{
  "num_hidden_layers": 10,
  "hidden_size": 256,
  "n_experts": 16,
  "experts_per_token": 1,
  "d_expert": 224,
  "d_shared_expert": 256,
  "hidden_act": "swiglu",
  "moe_layers": [0, 1, 2, 3, 4, 5, 6, 7, 8, 9],
  "router_score": "sigmoid",
  "normalize_top_k": false,
  "routed_scale": 1.0,
  "balance_loss": 0.000503,
  "balance_bias": true,
  "router_bias": true,
  "scale_expert_input": true,
  "init_std_router": 0.00905,
  "lr_router": 0.00119,
  "num_attention_heads": 8,
  "num_key_value_heads": 1,
  "head_dim": 32,
  "vocab_size": 6955,
  "norm": "rmsnorm",
  "norm_place": "pre",
  "norm_eps": 1e-05,
  "positions": "rope",
  "rope_theta": 19500.0,
  "rope_fraction": 1.0,
  "qk_norm": false,
  "attn_scale": 0.177,
  "tie_word_embeddings": false,
  "parallel_block": false,
  "init": "trunc",
  "init_std_qkv": 0.0175,
  "init_std_o": 0.00392,
  "init_std_up": 0.0175,
  "init_std_down": 0.00392,
  "optimizer": "soap_variant",
  "learning_rate": 0.00185,
  "beta1": 0.95,
  "beta2": 0.99,
  "weight_decay": 0.1,
  "lr_head": 0.00872,
  "max_grad_norm": 2.0,
  "warmup_steps": 200,
  "schedule": "wsd",
  "decay_fraction": 0.874,
  "decay_shape": "linear",
  "final_lr_fraction": 0.1,
  "batch_tokens": 65536,
  "max_seq_len": 1024,
  "doc_mask": true,
  "train_tokens": 322900000,
  "max_steps": 4928,
  "dataset": "wikipedia_en"
}
Below are experts of layer 3 (counted from 0) of a mixture-of-experts language model. Rows are named router (the router's row for the expert) and show model dimensions 0-63. Each number is 128 + 32 x the weight over its row's rms, rounded and kept within 0 to 255.
After each expert's rows: a language model's description of what the expert responds to. This comes from a sample of Wikipedia text that the model never trained on.

# expert 6
router [132 106 151 168 111  89 103 101  87 104 102 133 132 138 205 150 103 109 125 161 138 118 107 121 159 179 143 157 133 128  68 104 130 105  82 142 153 151 140 115 124  84 125  97 100 153 137 158 149  97 139 151 129 142 199 136 108  90 163 161 152 127 161 128]
Description: First pieces of technical Latinate words in biology, medicine and science prose, such as prot(ective), infl(ammatory), Comp(utational), disease.

# expert 1
router [127 114 104  81 126 116 109 107  55  80 118 214 115 150 122 121 108 116  85  94 115 126 149 102 117 105 182 100 111 158  86 129  75 111 155 119 134 177 117 172 110 103 122 149 115 166  90  97 151 150 111 146 155  40 116 122 116  88  96 106 132  89 116 132]
Description: Pieces of city, team, league and university names in American sports articles, such as Indianapolis, Green Bay, Cincinnati, ESPN.

# expert 0
router [142  89 144 148  86 147 143  59  95 153 121 178 134 162 131  95 116 145  80 127 124 103 129 131 192  77 137 168 119 173  79 111 133  91 144  88 139 151 111 178 108  51 137 137 137 149 153 114 187 151  88 111 132 117 195 158 166  67 110 170 118  82 117 103]
Description: Tokens in music and media articles (album titles, chart names, labels, song quotes), such as EP, Records, vocals, Pop, certification.

# expert 4
router [ 83 182 188 110 102 155 151  99  75 154 110 148 108 132 139  73 101  87 121 185 193 160  93  92 148 140  88  88 171 121 135 137 142 169 150  63  87 127 141  76 159 143  89  78 147 113 169  70 199  82 140 196 137 162 149 127 141 134 102 122 121 111 100 130]
Description: Word-piece syllables inside Indian, Sri Lankan and other Asian names and words, such as Bharatiya, Rajyam, Lankan, Singh, Zhang.

# expert 7
router [134 130 188 124 129 118 128 113 129 141 162  86  81 114 193  89 118 117 121 144 107 101 136 127 172  98  99 160 161 203 118 154  77 103 176 139 152 134  65 118 121 127 110 108 152 162 191 120 120 108  67 168 123 148 134 123 122 133 137  90 144 122 101 138]
Description: Commas, above all in dates after the day number, plus "and", "in" and month names such as September, January.

# expert 15
router [ 74 105 192 166  93  68 145 160 154 142 164  97 126  53 111 143 166 177 100 171 122 140 131 197  61 132 110 147 115 176 107 170 126 194 133 159 131 149 149 148  66 135 136 149 129 123 150 160 158  73 156  97  88  96 173  66 107 150 108 139  94 164 131 165]
Description: Pieces of French and Romance words and names such as Canton and Île-de-France, plus "there" opening existential sentences like "There are".

# expert 3
router [130 130 155 146 112 143  86  91  72  94  91 140 130 146 148 142 124  92 163 141 129 112 121 118 165 145 134 115 140 147  72 103 144  88 147 134 152 157  83  96 111 104  78 127 128 137 167 135 160  95  91 129 143 138 137  64 125  54 134 144 161 171 133 100]
Description: Main verbs is, are, was, will right after a subject, often in definitions opening chemistry, biology and math articles, such as "is an enzyme".

# expert 8
router [159  82 146 114  96 146  69  99  76 156 146 135 140 129 100 121 128  79 186  96 185 114 147 176 125 129 145 152 130 155  37 123 136 114 201  76  87 184 107  68 135 118 101 161 125 173 147 122 167 129 113 158 171  84 135 145 129 163 119 115 127 144  98 116]
Description: Words and numbers inside election results and other data tables, such as Registered electors, Turnout, Candidate, Act, and percent signs.

# expert 14
router [ 75  99 195  98  95 100 116 155 161 111 180 134  98  64 178 109 126 131 159 159 184 117 138 136 115 108  92 124 118 168  91 104 120 137 134 149 108 138 145 124  84 149 141 145  88 162 116 149 136  50 149 109 120 106 115 136  88 146 186 129  84 125 181 174]
Description: Common English given names and name or place pieces in historical and religious contexts, such as John, Henry, Charles, Saint Anthony, Street.

# expert 2
router [125  93 192 113  96 140  97 137 123  96 114 184 113 100 162 122  95  92 138 121  86  53 117 117 142 150  86  76 152  99 142 180 127 108 122 126 113 105 129 138  91 135 127  86 145 138  75 136 118  92 126 170 145 103 135 111  53 133 146 123  70  61 157 135]
Description: Pipe characters and semicolons separating cells in wiki tables of statistics, legislation and results, especially cells after numbers or names.

# expert 5
router [128 138 178  98 111 200 103 114 133 126  82 154 105 162 143  90 146 132 113 129 174 112 131  62 104  39 146 148 138 151 139 150 114 159 109 122 133 112 154 122 128 106  96 128 185 139 126 164 204 113 129 159 110 116 167 127 172 139 142 151  82 152 138 139]
Description: Letters and word pieces inside Slavic, Turkish and Nordic proper names, especially K, š, ö and Cyrillic bytes, as in Kursk, Kragujevac, Tashkent.